{
  "n_layer": 14,
  "d_model": 160,
  "n_experts": 64,
  "experts_per_token": 3,
  "d_expert": 192,
  "d_shared_expert": 0,
  "activation": "squared_relu",
  "moe_layers": [0, 1, 2, 3, 4, 5, 6, 7, 8, 9, 10, 11, 12, 13],
  "n_empty_slots": 32,
  "router_score": "softmax",
  "normalize_top_k": true,
  "routed_scale": 1.73,
  "balance_loss": 0.000298,
  "balance_bias": true,
  "router_z_loss": 0.001,
  "init_std_router": 0.0096,
  "lr_router": 0.000524,
  "vocab_size": 6066,
  "norm": "rmsnorm",
  "norm_eps": 1e-06,
  "tie_embeddings": false,
  "optimizer": "soap_variant",
  "lr": 0.0103,
  "beta1": 0.95,
  "beta2": 0.99,
  "batch_tokens": 262144,
  "seq_len": 512,
  "train_tokens": 780600000,
  "steps": 2978,
  "dataset": "wikipedia_en"
}
Below are experts of layer 5 (counted from 0) of a mixture-of-experts language model. Rows are named router (the router's row for the expert), up (a neuron's input weights, with its number), down (a neuron's output weights, with its number) and show model dimensions 0-159. Each number is 128 + 24 x the weight over its row's rms, rounded and kept within 0 to 255. Numbers have three digits each.
Before each expert's rows: a language model's description of what the expert responds to. This comes from a sample of Wikipedia text that the model never trained on.

# expert 58
What it handles: Mid-word p and c pieces. Word pieces with p or c inside words, such as p in Shipping and perpetuated, rac in \frac, c in forcing.
router:144132114150136098070156099152150123113148100105132173125143097135101190115093129142108098160139125121118139118153168107148146159154119155099112138145112126125116077130096096114134121150133123110136125109146088105116144119145103152102064125110120114154132168134132159130097095137124092139155141117099108093098097109152150150137110145113090094104108106101130099073151113155105098143116099154195158132136099095153122113142115143117122113138103096104156159121131099109143118176143113
up2:120155117107102147112148114132105110106133079106117145118104109146119203136114135140129159125129162140126095155122169141153144092151121128151132092101135125132117092136129157099135130097134128119055102099149116138147171149172138114156104118109095123113100169135097093179139131131149157140114121103105067127122129121115146154142126126108141124131125089066174126102177142183132171119126154138090161115142122132122123096098133124139124108121160109115100159122162156110094149131128139
down2:142123138136120134149097098132131107096156159121097103145079142114127132127119107145150107141125116099134127141121116154066139109112145168160154144091136117124125149135124113156162077134076073133132121114129117057097090174144125136141116133131142128132162173117121125123127132082136147150180062124166164153128130108137101119112113146142096114146140115154136093180125101151131166122155122164113125133109080092142113110112118116153118151099129145128070118138169127139131153142147101
up3:115087078130148125108162088141160153128132108146124160117137098113140095161114076122178145137138145151121153127111152115148150137138100173112129123139106116119131095126105135103098122134122119097159143116171127111078135110123085159097155132128038179177131144110145153114166135154106098160138126102135142082113098151118114077122121141123179108095108127121156130133129121154093121140150109111142153123118100125123127123109128120133100127117123069154135142104137141129171153154155109
down3:099105132100144120166139145089121107142085128117136137147131168102121161122048126103144100135091112142110122133108118132147134107153099115126121169122161084134108109067113111127110140111121149106087156113139141135126145109102128115100167119145153112100166117141115121103151120123114114117113159084142129180141114137101125154165123147134149147114142169118140071083146147112073106139120120119116059127094091131158113165127125120148155162112142178131101131105097150122124124106122159
up4:122130113117096162111154132183146112122143109130121121091141132087102148108108065147130116140139129132124109126117145141118081151151132158093136128126079134153173139095092136131118082094122106111123118113162159119136172105131137096098136149092153125142126143111123178128120150125178135078075157127143158103147116134150067140170146136113156110119063094103141135139165137131144138130145142104113124135162077142126121098127116134141115109118168112131124082140117106126092109160124099
down4:154097134122175119111131146118095135146108144117149168164119092165149139113105111098175117149135145120136097143138164101127120111146113142117137136092119137161174090155180145160173124134123108128135150146157124139108120126139120132126177123129150124120136076143093108166136137078093175128130144157114133109133155141146143146108163126125130113122123138134139096150112142096116137196122135139111075157101161122123107124111158085139187132082100130139166152113122149132169160143100085
up5:129131125122148112099150086142088128135155128128132155134150109105113129081151050130122099122139118152139118090086195132125172104170167161152126135149117099113144088134095113103119131137110125156098108126137133106122142135087145104185130125118120120088152135166151091090150118098129108124112143117126114094135103140122168140128145161115108119094118121115149119097164132131133106151119133140160147132103077107129140169144131056109160125132159126107163170145100128119143152163132136
down5:138124121110141117162137152167080141130117123093147129144101160116109101120120126103122134122147117117101119138138168156127086115123200102148104142132122115157120118094156121137156121154130099130134109104150165128106161115100138165132121139112144103112084171107141114155136160120143120132105126112159136159177095100095086107109103117153150132100150120117173124169075137092118149165141087126136122159109089128124148085111081111185137126109121073108167144156112128164108115126138134
up6:159096128152105111117136099139131074136151125098102150148172129149114171132094093123138147111121126080134192117157095140170132144112136157127142157122142128082128107164135115104090144151126096119115120106093117095092115079116098106151084110103147122145119122135087122157154132138106139127129148157072132114138093117155156101137126133115114118179115095130085148136132135159140119177097147110131107101134150093144156098112088115169109127125143140145122135082120110148158095151105138
down6:102127112106133157110142083121108133175171123170118121148137128129126158154161154130115100146151174124135130107191132177141188141104179122097184160138142155109096123121126178122115161090148132161135152130142117129128139101178147101106093124132092116128123101127108148156115100172116124145145113098115122111105100089161111133135136146173113183077126129122101140092144117104131109122148156154130123123154103140134128173128102126155145110131133121153098135144124121081142117126109128
up7:114125123098120148153134087123119097117108136171085113124119146109135149092100133141169111123131137138156125125143182144102202168181157140118111117106174117100132119148131159077118143139102118174114144118132148133130107126093137136142122115071135134105165135124149134123133102125109134105097161124080107152128122134118161121138120144152087111088135152144107114109089159109081125116098166090128111133144091174110127155167139134089125119094118092122121085109106110108168126113150131
down7:129125097075168109099159105148134135116181135089122096125180161093138157124125176099141120149109098125092162115096146168097108139082101128162116085135123136111126140111111117117160165139130148138150145152124126137144125118139100114119104142169133122144089112127136151127093138110137118140125152139074151128123088140151093087135114155125096105111111181099129142111102095180173096126149084111120138176134152142162160122082133128131141144139114083102117142137115138136125114111143123

# expert 59
What it handles: Foreign personal names. Syllable pieces inside personal names, especially after J or other initials, such as J-air Bolsonaro, J-ó-zsef, R-aj-on, Joseph, José.
router:159160162144135125129138123171159123090145099120155143116160103150109139101102135144128137162142115085101159083180154121144173163137101152126112141124116178126127093133122108126105115165129100136121134118166114117098121104156120135080139108114162103164149144111135167131114122147067111134143131139114121122122125101146139177136113155111102103099119112105090091098145098167061121186121086123113128138133095114128119121144119142091123125111113106113125150161137085117111096165126096
up0:125120101156137139119136161144127136108132125107141148144136180133121116110173140163150147127125133111118115170147122087127164114125127098158117148139106172126129096105137159099142122203119127102101124129187158084129110089160156130119158139157146157119128167182149120124150123146163144160152074142131135112109161147155165165144117118112145114116105098144124093097100141169119118137131071127095108132123153171088118162120151132161105108126142141153157133144156129101144130110139173
down0:136114118146166139098131127139126131110138132144108122115106159111118114114163105157107148168086102148131121170141117146087089158128147106117103125118098085122136072145124106160110092091130107098101111140142083123105128124128113097131155134056149128130126128159098091134117093142091174168089107147118138126118162103120101108124159164140128113117144147122113112136155140144128134137130119098208140110117117100112126173124126103149149147117140105130090121174174120119156121087175105
up1:108161146168115140136134120164104129135105148131088140124159091167158098099155132125140084177091147148056136113154074180174154158141136146126149123085078119152126117143123128152135139136111131182119078117143103139126089139177153129106124128161104118123109128101132142120113083144115110142115114157117151133137139135107099113160103135144120118128174121151131142080114143159114136135137101140118163174159138158128131144150142143099125166152149155124123170139101116115120122110118090
down1:105139116121132159112135173091103142133109116147132159123104128136130135128129122118128177086104095107122125151137143109159113155106131106099139125101120134131166168154101095098109109137162090114157163104140116113146123069124108158116107111163116133137123135146105131141133125190202125162124090136115084097131106154148158142093122128091159177167123102128106116112092126081158139112149105120072121134144148126113145106188144147136131087107157155134092108127125116161113141125131136
up2:113121126163155110150062115122111121105098133137140128134096096133127151104135094125120128163105137110152121117192139145163124099121151139124139149137105095118156143119136160125123108103104142115100134147119113136089151084143151180147121129152123138133096121078152104135139139131083125130162115149105119123138171143148126101117154127122119125086153145124156125118147113122110124154068133113117117132130121081185091135138187146071161150128116085103131133143119180069150165156118107
down2:142159089170107146118116111103135113137130148116141070105122152093113120128080167125125112140147125136169129137120178170139123115143114106114150109109170136144146104135139156143148148089123136125124081124169100180133114135112127146171148081080165081101168131106121097095123134109132136157089137144141153128117149092145154158159176163092111099134091140195133149132107121145113146134117132106129131144084111154105148085116087115138128128097107141118149134123138124109116107111120153
up3:150139151093126099139150088092162089106089127103110134102165114125117128131125103074187104154090117087129117140135097158126148143148146141147115136139102078148115151091143143132131092134116101161147144130123124132116080117139138128134112099133179105120160124114077147183141154122100135115165113110136108104115174134117135098119064139126123127117128108129150094110108094113108100146128118089145100097129154107095147094148148113104103188125105125115125149109118084116095126102109123
down3:147098130184109144139138101116097122122080133075124127122104126165092118162139106136144111058082149151117104090129120172119110135155103147134110172145116102146160109148136121154131131119177101105089125091151096121135126125131100150153106139167132161138156154173090137137156154141146133123092134130154173099133159160107126109135188121096119124090163105141109102153133133117098123100085127127129121121125088129111127098137108145138149134086133147157135121138126140167131126101166119
up4:143138150156144123158102117100122152141183145150110167108131162137095136105110091124102102126171140127123178100153105146133163144130118095090173109152106133131134123146111070128126107140093083124161166132120140147134123110179126157107125119126130165117141097146130114130096138110089098113087101124102126134100143172105111116112116115113067139121140095098116137135169142146124170133124131083111116107110146119093130133121156103134121118123086105066107165116084115120129123075119113
down4:129083121123182087136128150135133151148150110125095138106125173114172142126135143133139124143111124138118140172154104110122112120102145128125166107140152100121103165130107107165136109189119156118111171170129100148141116135146147193121108159151119162110167116126129084150089125123147127096154156130149159138134125150075119109157183101101106151118131118079095119127110115087106167145105112117116159170108102112127080142110128142156122153108128180115121139151101115136157137124112117
up5:089113120141150138120094173152144081125108135126111124126131170158189075109096152144103096123143137105100132095140163158117164130143135151095174108105122094120077110110092120067099146121078144105072132120118138085113174124138159143125153147117134126132138088099128172135131147153179111142112127133147137110122131124146146103124136107094119081119106132117133156150100140148091134156112143126109142121107113118084123117134121175116119133132084137139107130153122164141112107160138148
down5:084073136075132126142105137119113176115125142127134137144110122108158137112107097108145129119102151122155116085149122107149133160163108081153100109133118136137113165118108149137089117135074136136165100152104101166127113124132123102144117169137111152114193120124123103125136116104125140150097109151105166180086124146109149117074118126165119133122127147140145120095157127130128101107198187114086133109097136132115114114118135126100152131125156088075121106119137128116126118155165135

# expert 53
What it handles: Latinate word stems. Middle or initial stem pieces of Latinate words before suffixes like -ation or -ity, such as theat-ric-al, rec-, sc-, ident-, architect-.
router:140159123137117105081155130135145113094142129112128175120130108152135162126084146133098121158129123117118129109137138106164127129158123169103117141146119130116102099163099098078142114154129104163140149125147110098096148125150108158120076112111140097170176149108136141169125115122139123151141170143110132073064074115151153131159116143121122117121099110123110100094178107145092113146089101139172154168137114115178100135142100160116112104120103163083143146132132127121132134150147138
up2:094095108146124122119122141139164157116108167127114154156136080162166145111108104122105134159143123158139067134139155137160141096165128126127130123129114099141102093117131124127106116143081133163164109148166126106050133132119179157090166091115128154131155153122114163127125092103141112140136152109070172097103088137125119120082122132129115153134150194123131126101143136116114142128124190140139139131138101127131135141117137091106116157126132086102124106115134162147157124150122132
down2:127142102130106112115126153131139159109138119132134142124132148169146146136137112107179130137085117101152134161138120115157135097189151116151088109165160142147110098109118088118110139113151171111098143140146161144141081094110144130158136144132083139138084169144147143130166132167114130118068173159143145158104142143146135144087098149163142129156119118124139139154139144117122174162165119134104117163106123134102127150112111115187144095147140132191121137153149133166134083114120134
up3:126111117125099134108136137147093122110092110120101179108112112063129118140095112134116149165100167086166117109147101112143096147146143103120144139140119136140112145117139104143156122126129092117171121101124169146075155155133135170102141105158119142149125151102130188146147100140117141112115110090154133084080100156103134166115143136128119108173104119095180131068172134127129117116117129115140124122126116101111107129108131172156073133123134083124123146139143097120109118110162165
down3:145117119101142098096146143126087136117134107173121104129122094139117102093171148107106169141150142092093087107142153112150133136110140132155124132115080070163146106147106124121107114118121188119137148096171151100116152123134144115137120134128095133157167173094139116120112175113133126117121096109147171142128088135092119152178098167133155170110104072140150149098131155107140146106099114145140144143124174161115127139117134153117090140119109101154103162107127122099144109138108143
up4:133165117149159148107130108136185134134142120135156107148111146134147125131125116126147148135104142139130136117108155115160141159143135168131089094150109106160139113161157107120126111136080134135125092138131109112147120111114143100119115123102142098128165147150155140118135175152138145105113102207147150147127090127176177104141145084132114148167124133173094150092131120129146154172078153159112138144105123141151092157126144060141100137128129138120105161097103134151133077160160099
down4:100132139097136150123125124102153124079114086164155146152142139133127121136137114069086121135134149127157115149145125138124156122094156080093110120139111131094115161122149107113162114157142131098106091088111094126111155133137119108130153103143129131128127141137134161138129155100154115133134126127124118137100147075147134038104167130089133103160105132141124117116122163129174116134162141123178097169121154106147152100137125086130106080146107161172105161095138122163138153169131130
up5:129181109110140137142143132145187138122070175121101122140148139136106132127115144116129147124119106109156154168146159150136116101118120141176126096133099129115123074125117104151138132143125136127144125127150129094101165110115127142136133129151144112137146126093144124138120149111177190175157106128056133152188118116119088124159128154150136118129104131118114134123128162161149109145138137112122112133124115107134123117102138134100169143094081111046121123175138122107153168083113104
down5:139163100117131102104110136132163110189141143090124115090103095180164096113101145098146130097131162139144152135151120120108124120170149154151175137118162126161109116169112146131133138144129124145121174206130127112143150099099149106109121181077124123137148127113116137147144105143114131142115128135125118111116132168165150155108138112118133120100143111146101121135138146125161098115109126104145125091155096149139125145109122158169099038126116097152131095138092134102145142111146127
up6:092102103152154115118107172119099129145131124110148119170141144131114130139075090113132161166135124141126126149124139134148108092156137131133130136131140126116156137157116118057074146130113158122147150141106158089144151132089097115124098120143126121181168085132121129135074104103122164127159143164122140138069118145128151118153155115119131112169145092137088149135150118116141136112105102154107126100124069125125131127158124142124065146161123147115136137108087127067160131151138160
down6:115140125134186148137105146109140100126134111082162130132132190089173141112109143074117123149142126129119119110155099168137126082122081102160112124106099119101117122127100091140126120113139131104157161103177129134122147131126135142129058121140110106123136143150130142135150114120092146115144123098155163133161142116221120122155110076140124134136124154111149165138119146105162134124148144096142086121161131142088146097135154125101131134108124154098116135087120132138119137079147108
up7:150096089114112120169153072125117100138102123146128131123080142119137133080155124138116144156165067135151115140112151122153118129143113100120132120129118106122080114113153141138115110119102118137106138128145114122126123151121189130188111164144143112117150115129125147185156116125131118153162155137092057093174153116149133126166107112108145099163110133137166126120169143143126096125146103143114146147128099109120135155135149113123198159141085143127118108126119173080150098130121127
down7:131130123146104137096148125119125107098164161150107109127115118096179158114137127121166114146170147135104110123172151125149140150123093108145138113107137105149182158131164165132116131167145120143178169138138163107152118144147138128135126165150157113125105113132140104127143125121090110145139114151093106094137129151134074170122130097141122119130129156113157104136096178132118130106125116148113166134109130089089094144185118087098147136150129145191135165158168122109142112113070108

# expert 51
What it handles: Adverbs and clause pronouns. Adverbs ending in -ly plus also, not, still, and pronouns like he, it, that, which that begin or continue clauses, such as finally, suddenly.
router:140134139164105103111148136177169127135114113121165137088134119146109143124107149139086098148157090101107134114134148090148143163143122138125123131180121168126094081162117124112136089140156115144148158088141114104088145123132123154121138098125153104132155157092158172135110102122075098184129132157093113114105119130145146162164104166114102115142112109114076124100135088174127122160104139145143160149163119100138100127153089134119101126143111136123129149163142101125124151104086121
up2:143110090149120112127128133132137118116100136121169114120071132161118092141073149108088120141119170127115170148100143154166122163111104138144160121102096107102111131100129165152100131123166106149144128098136094109120106111119123106137102132124140122104092117135152146144119138118120076136127119116153169135079134077105141141100156137136119146102075107164110138133142191130130142166109118131136098116156069079122117143113141155153132125143112128090070105133152105151143118082112157
down2:124138162171121136123111139136127072120094117133149098139150125151127143139184145116133100108114088150148188145164127138123135114088095127148115106115147113134120148095079166140129120139089118122110179154130144111131139148149136146105133164166127128145132090126148098093161104116124148120116121124144145182096118129143113109163131141118171174136136065189174104088161131120121108109137148113159108154100129108137107136136134142134133172095124137114200138139114142137120104100120142
up3:136076129152137151100120141152128141164145144110140132105132079062071141159094137106120096180132132105080132104084135099119154100106143112148153105151150120160127118098095100124146096146095123082153161116142076112151146079130139131134103129150141143075117076105133155121107115139140112110115099110129151137065084166140110107133136142124133119133115139122141085101102102136124138152127131114151156122155121122156138095108108117092119153136126150161121117149126106114105108129133160
down3:156159154118117136103138133126136128120103103123154077157122079128114124116120137119141102118109156147121118164115090142129106138125160125108088126068120099182111129096121123130079096122156112135179141127135168130145124144146103117152119169120116128109141102102112169123148119183135089151123104119123129117137116133131108109120099113102154125165136132127118185160135131137159169107128120126099121137174097094093148080112140151104110141119159107115120114125140162137153226114121164
up4:132179102151132126095110125148094096141126092108131158100173123121126143127127131141123075110152128112136120138099102118157106135115129134066141135119169155109122139113133146165125136092113118060134155125163093137149170101158107065133134151091098130095128157136127107179098139152140123129122104082098150145161128135148136119163124171145153105145175133150096122145132108141168099100102130081125117158149128121117149141148087126149154137095126099160128180100118136115128141117131117
down4:158089137147086164173096123142100135107124127149135101127144094179114123136124117125090172157134144151147143118149145122120135135121145121138134122150131133117129083091165130163141108106142106180130138141123161084141136148145136133118155132145119169084119129073145106120090151112104174150185128121081102127110099137151127115130122114138141151111104116142126090089186132149091071152126140142151162131123127129091082083118151136128088136107156125105117124127136119132080118171134147
up5:124130103188173139092114141147163138121094145146118118091114141097120126087158080120108123113163091115104124146091117130157129174157183127157126107113143172111135144121146097174087151098130128130132122090082132142143127095129137141103145152142140142113117152123136126082078119179128120156105163136093166162147137139108139101148140165131137115141101127098136098121143088131180112106120142141095159145116116166142107149124151122121115098134111162072119107128151140130154120132147103
down5:183129151105120141129165149108074123146148107137117082152125138152139121109144164155128100112137124132124158120111113121152181084097087134064169140115155124159150122126126105110124084170131149139128148149169147085129102158133097104107130122116112108130119157130077169131152148071115131111188141121135110096084098119121147147129147143156120151126120122103100146104118120133149126113113132098094108101180162112140072119106130102121140099161117144152124094136138135160131123131118128
up6:098151113144140150146097109110137086128126127108133118113129110149121135108109092146135102138173157116122095128119132141125116098124104145126127062088158133112154095141168140146135091111146145115117197125105148099093126108139123098177125142104139117112160129132107120124110103133115142150092134132055146119117082120151118080185125143138157125091122115165150120127131104142124126161134147154118136166169117137126156173095117140137078126091134083167107156130104176126157119105113141
down6:135102144118124103116122149082093168093141107132159080149115175120149111127126153131169145106111135134138115140105132065123127148141149123164134124163133158148159134096173121096138123137209134172147111129107141109137148167149210126142128126164119140126088138117160124092154128156106162140166139116106175109123119139114168128141103150109112146140120174116105145143116117125128125138135136140137142066132127136156132130098158082159174142124116139140124124134109129155088127123122107
up7:104117148153115139126157141127154143139095112113101125095171132112128088182135101116119124116182067108142090129149144136152118182131118133087098131106122115123138130136112089127142153135140139131118139109123100148157111110132123133107145092164083142113116098152114109109129146139067133134130178141102115073099084134162130106056120094155116119145144138113124192107137126129122106116121120115138126147172165086127135111113161186100139154102121125127115134119132126115130122119186113
down7:123134128118128138140100082173062144178133138144113132139142102156104132094144099113115141133113119129136142119114110091139129172145136152127094081151148126122123138118159147159143064137152087133107133144148099131145123102151118121169121112126096128173093109112140125104116099162162109105136158109162163135118141147130127089096114120142132183146153129163094129133168106157098144089091175108110137147125120106138208140139118120138169140133147101111132114138118133123150161169122101

# expert 47
What it handles: Clause-linking words. Conjunctions and relative words opening a clause mid-sentence, such as that, which, where, when, after, while, but, in narrative prose.
router:134142134155136125124138120165146115133121112121126157075157122103111131126124162142138102155143100096135150124149146078136183163136094150108119121146090138113118111151124094112143095173181111174134156105129083118102149111133116124141107096100152116151144121088135150140104136148108094133150136144113119114098084099172162178128088147103146109124123092126070108123158092133099133154099126128125141120135114126198140135164115146117133127151120161107163131149190115136164139152114117
up0:160132127153119134116121132150128086162094127159127116105144099154159128120125095108102101103141145124164141124123099124106140145112148131116109112084103165136132100139119151101141132126165090100122132099131167111110181122120116121107141128139121129171133137166089143150089136118128134148093147145125115087156119129097126179121111093140091160146126153140133146117146115126146079153183141104106136114089080133146139134134079117096145124139112095105116077171178118114077098156188146
down0:123145167146135163138090099113158166134122139100107176161126107133120159142132124104126147144110165121126099096135158151124150123124072087084126131161180091155154155150112141154159140135130132115152117124144128111150054130178126133088162140105111156126159105110076086128142117114105087131083143049118104114121131159122124093116128135147125150106121172134077140140106121117122153113117132144128137151156147146112100125129109157123097093114133121126145099094147112111116123118115119
up1:171110117113105119185151114162150149088183104129089108123114127105160144129122177142145113096129125103091123131180105141166114114134113121138120161139099098120086101163138142116136115131127116177110154143152109148097115077094120116101133163108169120133107129133115163096084111141108143076139130155097132127133139143155119129133107112093106142136125117105069096147131111100109122107087117167146147144144135101139113184119117143076126163139152116120135144166152151156116134123140118
down1:173125113121128079119148097120129160119111183151157121129086120140114142115119139139109083134142087111144166134121164112125137153125084144108112096119143147130129103131149095156131103126159112134162136145090090090149132153123149113136107121125138125111111099090161133109099114117088139140121147159124127073114103136103142125119157135121128065101111095120115137168083130123107148103128134157132155139107095140100108127138170161130119085123150153099068107170068097153127137106112173
up2:156098107140145171148109127118128133137139136105107164101132107085181126103135118116130152132168098078135109123096087138143108143156124118145143107159104143131107129093111143144125107110159115115086109097115108100124124130149162145106102125153174093155147145110138139120120126161088112165148176150122111098189139102137154080167109133119122159124181119138089154144124130173106070167102160113125145128092126133134163109098099141134117129116148127093123144099146103144160092136108135
down2:111122105079129158148154141146098138112122156119132116126070130093162073150184137092113099112153100129116138116155133115126171122159160126096136115130142117133179109087116144117111157165149162127141131103095171105121170154103109134125151136143098136096150157107134140135134140143122125086135124139169144159119128099079131206088121117167113144145140146159097125115141152156118151128133107128125145114132164093110104130095190094135130107111149130124128118168131132121093115145115127
up3:074183134126116142145142084154150104130096116110134107113141106160121126145120131115136114138152095116168151160113107170149118112115093126153128147124108139158143129139153136142132124132135125125084136134114136117145137162148104106116082120114131106154105162150158094121118166094120082124131097166101151110092176141133164147129133120119108138139103134110103091118156091127149177174124100105161114067157092129140141100112122090176101166125111117127123121113126097170158110127083175
down3:119052126116144158113115104133132097192121174146137145147106166112130125137146148099144111091123158126149107153138117131139180125123174108124139144119145133101101146138137128102134084118153128111127142123110113172170136122085122085119131117140130121148130095091107133085124132189127118075109126147137183112146118163119127136090141096150145096129147125136113136159130170124156113102133127144138154166105137102132125113153146147106186103151183155118125129111131150170141135109156093
up4:122144165086100148141142125175122138132153065108135112102142105155153165155122133121135149171156102120109106109148125134153132153106161126086135111158112144121104123111115092146104121153117112118126112159169114161101124109151148095142098125112091130134134115137144170132120164118120153151106125162085090061123141160144133117135134132144111110089132121121101146146099125196118074158149139137130158100096139118148153103123139119100169129091142129141129096169136113132123158156186156
down4:114155130084108116133131146114126105126134113108121105149129131083157146139163123131182156122131134129182097114163090109134121092125105148113138105208173119136095108117113121127104152172173152125145143153125132104138134138127103132165150105142162148145140143143125107164114087166123117103086106138133163131147105153111117134120101143082149157136074109132163152109118098125144126106132149139090112157143089109116127140124166146147153154144097068095124152112138144152130176133160154
up5:071098105098119127126148113114145110106140148173124122103133154164174134189124122137134153153151136100138143128173078145108133150149138134125109128165104105099088074163152113142113146152092136157114133121123124101074136132109122149137106106171109109149160102144098144098121129089113134111174111161120132180124145089139128165134127104102140125136147098137153153107141166136134142110148110161144122144150164146171131070095108105156103149139118116141132139094135160128168145142122106
down5:089099085095131130130121065097106099151110110108136097131151158122135139129148120105165089082122118130172109133146142153116116115146125105155118108170163122148155162134160118159116120102101184092114094127081099090107157112146113144126126141093116140116120136112087151101162143113123156152132103145130131134133147156142107127142102121078133107167159137136108148135118137124128095131143119184091127080152092144122118171108116106145115110114120118157170146131130141098094131116142188

# expert 5
What it handles: Places and institutions. Nouns for places, units and institutions after "the", such as city, County, school, station, district, often followed by "of".
router:146145163132090114101136129146155100086169108095137174094135108137100137108092133158066163149158117093131127097148129118131137154139133127112096139155093142109123112167094117126111117155163091140187138127141120130113140108187101128118104114115143126138144159107131155166107099163108106148145168143100123081091101099168179162157123148097126106139119102125105108100127116124102104134121127177108157131150119108151100127144119144103095102158107151116148142124124103097155151116125123
up0:145119127097110107129149124108136118092116076125124096100105157106109134111124148112095176145117112118140128143136115100124108100137157126116138113166196156137152121131122150154114101176190106100131140177105134095110123094171131094105109143135140152128101139098101110124138116111109069134147134140083092102074116130173105135159135130112174116142124101132147113134115156145127136085119112135109121134120146141158090152092138118102089168114145110095106150132080101118101094111124151
down0:136113131164099119098137129146108115175156139134137106099172122162137103135102111124119098130122142115149125140136138101149124092123112109104128129105152116168120141130125178157113168136124089183111077195116131152137152131146150113116108126122100151133170147128116141097110160143115171129143080131126144122119157159129103132085134095062144146155167125141084140163106173096097125103172159134137105109173085136165125124094137118100124106111140107129163145096102123147114121122124116
up1:102163110122091145131136112113126128154121168110140090158134151102079092168144125112107125145166110072135177104144100111131124122138097092127120156109095118128149093155085105094116102109106098117168151140150093122136143121143153135112161089123112095136106127151101114141171129128092066155103132111113136136127125169125119118098120131116134193141118101170121107102118111101099151100142142158108117155099147082114139130116135106100107110154092144115118087104091150137102112130116147
down1:118175114093138181080121143154135133115141128123165144090130151104136157114157130100112106140080134108133138117106117106074148160118138083155159103149147095156094142129096154132118136125172141146096155091107093113128145110100164130118114103144115133122133158143160159125154142083139153163117138098085109167148126142121089101094101124103119130162105117144114124142154151088101170107144150145092119115129142163157146146111101162165140149102118116140118104136153146157154141122076147
up2:144134132103109147174101088165129109118164114103108083147135126143113135151123070127119151159086129087096087095154131121138122141103133167126159123123094144118146131110136122115105126123110077159131113101155120118120152159138159087107115152088135096113151132156124081110081115140158142107124155114112125090086114108140133110148113139102118153120113106134118115109159141123141141132141153136087103132050149118135111125121101171137110167138165121092106086096072120144139115120096108
down2:123085124094124149115126167118087088171124140124121135086133118127144122142077133140114158077136127123106142145142095126107158112107138154140135119129106124141117131143165143164136134138116133138106147130129089121089132110114121145128084165131095112115140141180147145143136186130089072142140167117109141150142121114164198115131124118189152153183183103106127134110146141107165141126149102159136118145168135148102097110143171114162136165123104156121172137127109132122145153112122128
up3:120114124180081150166102162123114126129069138110160142135112104155141110117103121165150138111131117136083105098155100115091100151162129132112155114152152100138136105101135109167105103092148133163118121133153144102164116163139120076124119129142150136129124144104180140165141126136126144158121145106079137088096140120114110124134132135114136131101082121117102109133099178120123132136113115183148154117132183088149133132145106113119143117134084182116117151191141121109134164127104146
down3:115117116129124150119110133106095083143126143126109156146135130186169141135142109134157117154136118144099151157122114127140165179154127109131137141095142107085154113108152111127108139050141130139168170151114103147137111167131118144138146124097129134120080099118111130077112116128113097094124110129094166110153130141134149067134112128070144102163100147157146113178113114128148157127173134113160139163135143140114121141125115100175123140112143104148136106120092147095066110133117120
up4:126070164154105114138162112180137146151106140119113139092098084142130127108099088122088145145128148131084153105134134121148114137131143108151142136171158135102148145172088121134149128124149158121070111150171126110157120113147139108127068124126123136106139093156134155139119095131133092132138123157140094103116114118158156187127165113109165134128101144130178138132107161112144155124102134119110157169170175138155129130145145144104121139112138146109136141137108156101150190137160113
down4:160132128124147144114099107141102107173127123088121136139135138131121153145099137116152159147121171115137139126141132108124100121088105140143164127105141125106097103139126171165146068139153119157187097117035149106127123152161117111137128119145120126078107102115121122152123088126146124141084155121117171087101121117102087093168136130124088123134170111117135153082163181154132102108120113103151113105110149135129102112116163127126109152126125152135115132113130115145152093122117080
up5:140142127126148093091176139137084088131153126116105152146100139141114120094136162143162130121141103080167162130103138150129125117142076104119102130165153155147154140131129096114083150121095143143143151121120132117147117131137118183095101109091153087144091144127117088124134140103166078122166133163122161124157079104099133149135123134102107127101135126155109122133157153061155130110093121161111160105135104138132140160129146142146130119125102125100064175112134161125126116124111135
down5:102068118113134115150121119125119122154120134097151121133114154138078104143136150115106135099149141144137183117109137079142143103126129140108137084098150128132115091148179117156117181158116175144130081108127121144120127118131136127137131103122156102067150159121125138109128135116185157093150123073118111160125152119132128127094112087119108109157127095126141097129160130092110133141096135097187114130167117142163151144133106147169138174135141112109149137135189143093150131105134108